{"n_experts": 128, "experts_per_token": 8, "d_expert": 96, "router_score": "sigmoid", "num_attention_heads": 7, "num_key_value_heads": 7, "attn_scale": 0.125, "init_std_up": 0.0321, "init_std_down": 0.00402, "optimizer": "adamw", "warmup_steps": 456, "max_steps": 9513}
Below are experts of layer 5 (counted from 0) of a mixture-of-experts language model. Rows are named router (the router's row for the expert) and show model dimensions 224-335. Each number is 128 + 24 x the weight over its row's rms, rounded and kept within 0 to 255. Numbers have three digits each.
Before each expert's rows: a language model's description of what the expert responds to; "raises" lists some tokens whose logits its average output raises strongly, later layers aside. This comes from a sample of Wikipedia text that the model never trained on.

# expert 29
Description: Biomedical and institutional terms. Word pieces and opening parentheses in science, medicine and legal prose, such as activ-ation, gastroes-oph-ageal, cells, Act, Hospital.
raises: "es", "s", "T"
router:109109081157133117123104056131121155089128129113129096092128139096088091157092137119135119156104153127122106118082136115128144160179112130141122118147156082160103131141120154141119138136084137140166134125106119138131104152138098115153108126124137188156126108159114095127125151123121157121141147111105136066159175143085097134115101122104

# expert 11
Description: Table numeric cells. Cell separators, digits and header words inside wiki tables of statistics and results, such as 28.6-8, Competition, Total, and |---| rows.
raises: "°", " |", " Density", " Elevation"
router:104141090115112098125132100135129162119104123116136106104116092113122099149134107122134141153142123136111110117124143145136130132122101172157112123156162125097137139172140104142110149135100126131104108185105147118157130138110097142139143146120137203115129086144090112094174157129127121118109145065123132084113156075110134097113101137131

# expert 48
Description: Place and Asian names. Start of place names and Chinese or Arabic names in lists and tables: Hong, Virginia, Yang(jiang), Winston-Salem, Rich(mond).
raises: " Ag", "'s", " Mad", " '", " St"
router:088165076142163116101113101145136134105147093128113110104124118077141153141136101125148070117129169150130092161118140179152111134139124130124115110185136127126147127126120126138122178163135149118142103133112151117116094102156122152135133133171145214145130137142129111096121200106140122169104105114137101163119152095137111097137091144163

# expert 38
Description: Er syllables in foreign words. The piece er and similar German-like syllables in names and titles, such as Musiker, Wasserstoff, Generations, in award, film and music contexts.
raises: "bed", "y", "ime"
router:050126094116112117096142088122134195127101137129124113072126106143110118106125107102137164107127148122165104094133099121121082133174110131115156129131141112139124146172126120164134130133127182125110137145085155122158091138073125152132143137128169179147104144216079132104135125106104125183128112095115115075100157128126174141115122154105

# expert 27
Description: CJK bytes, line-start pipes. Byte pieces of Japanese or Chinese characters inside quoted titles, plus pipes starting table rows and paragraph-ending periods or quotes.
raises: "A", "in", "LC"
router:070131075092145165115154085097159163127111094098134127129094103131136091093101119134156114113103124158120073124164116159106095119121119108113112137138133121137122124159080115118121117154096167173095118176105122098125148182123121124145122168140163204119151129153111117126151187120156101145110127115095091135075135087096119114114128140126

# expert 41
Description: Field and activity nouns. Nouns and suffixes naming fields, industries or activities, such as engineering, anim-ation, electron-ics, music, education, development.
raises: " in", ",", " and", " (", " on"
router:094139096145161136104101105110140143118110143110138111098151126089095122135077112108116127138096122120125079104118105138139143123135122135134116141140148128140107158128156145123105161166133139158117105136138123147136129122153103124104124123152166142161114129186127113126122152120113159166135110097127105113159159110079114090170113173131

# expert 59
Description: Sentence boundaries. Sentence-final periods, paragraph breaks, heading ends, and the connective as or although, such as tie., as a result, as it was called.
raises: " During", " In", " They", " Meanwhile", " Following", " The"
router:109125068109161150088155102125137112112129120130146141083151123110094104131122115101134128175105165161083126087105113132119115173133082122163134120144146118150119177136123146122093168172108166138134135123133142089118112147123125122154113178142155175147111123186102120115138174113116092110115120105121099093116155100155129115140119129156

# expert 26
Description: Personal surname endings. Surnames and their final pieces in name lists and sports tables, such as Johnson, Singh, Bryan, and Slavic endings -ović and -ova.
raises: " of", ",", " and", " ("
router:056110080104118129091142117138185168128097094106116130134153099119100085112111126097129117173130158152164108106130134136116125165135074153140131136166128145099125146151136107116133147186111120111105107116137138103141150115113128153142137152118143191151155141170110118103167130094126098168126115121117128103135144107121117090139111150142

# expert 36
Description: Given names. Personal first names and name pieces in casts, lists and plot summaries, such as George, Michael, Gar(rett), Elias.
raises: "'s", " and", ","
router:069153080130159152112174098140170130133104111111130143109146110115096104134133101122105122140135150136150113104147124136115098143104092131113132111173123163158113154132122139101133170153151126168094129112108134137141154105121093134121161160115142173169123157167123113134100147124156102138152087107123144125093150107154103081164118167142

# expert 24
Description: Name-ending places. Final word or piece of institution and place names after of, United, New: London, States, Records, Academy, College.
raises: ",", " (", " of", " "
router:087116087159140140082137115125183133122130086115120106116150100134120099142135108123159118117112157141164091143097139122142119142120118128176131151150137111136142151106160118110120173133124124134091124129092129087078130162117100158134129095153156151146144136172093121093145161143109110171149131098156118132140136084135112124169130120144

# expert 45
Description: Parentheses, heading markers. Opening parentheses after names in infobox list fields, e.g. Bayer (2018), plus section markers ==, ===, and list dashes.
raises: "D", "re", "1", "com", "rem", "Cl"
router:144148105127127153117121074141116169177130107105121129101131112134095107111131135137138155152094128170103131092087138122145127113131120123142126121135145131136122146137173146139116154150107139154104124201119111136146097137141106174111107143140156255152137138153089121097134129124122103132134126095059091139130114162100115097127075130139

# expert 32
Description: Latinate verb stems. Stems of Latin-derived words, usually after c or f and before suffixes like -ing or -ment, as in conduct, accept, cautiously, recruitment, assessing.
raises: "ed", "ing", "or", "el", "on", "os"
router:107154125130137154115141079101129126108156090123140143141151112104114075146104135127142135154127125129121094123085148112166120133147111149123141125127129125117131157128114161124136114155103133143136104143119139130099126131099113113140131135143134194141132144151132087094103149129126101123124141125108153072110119110116124121147139138128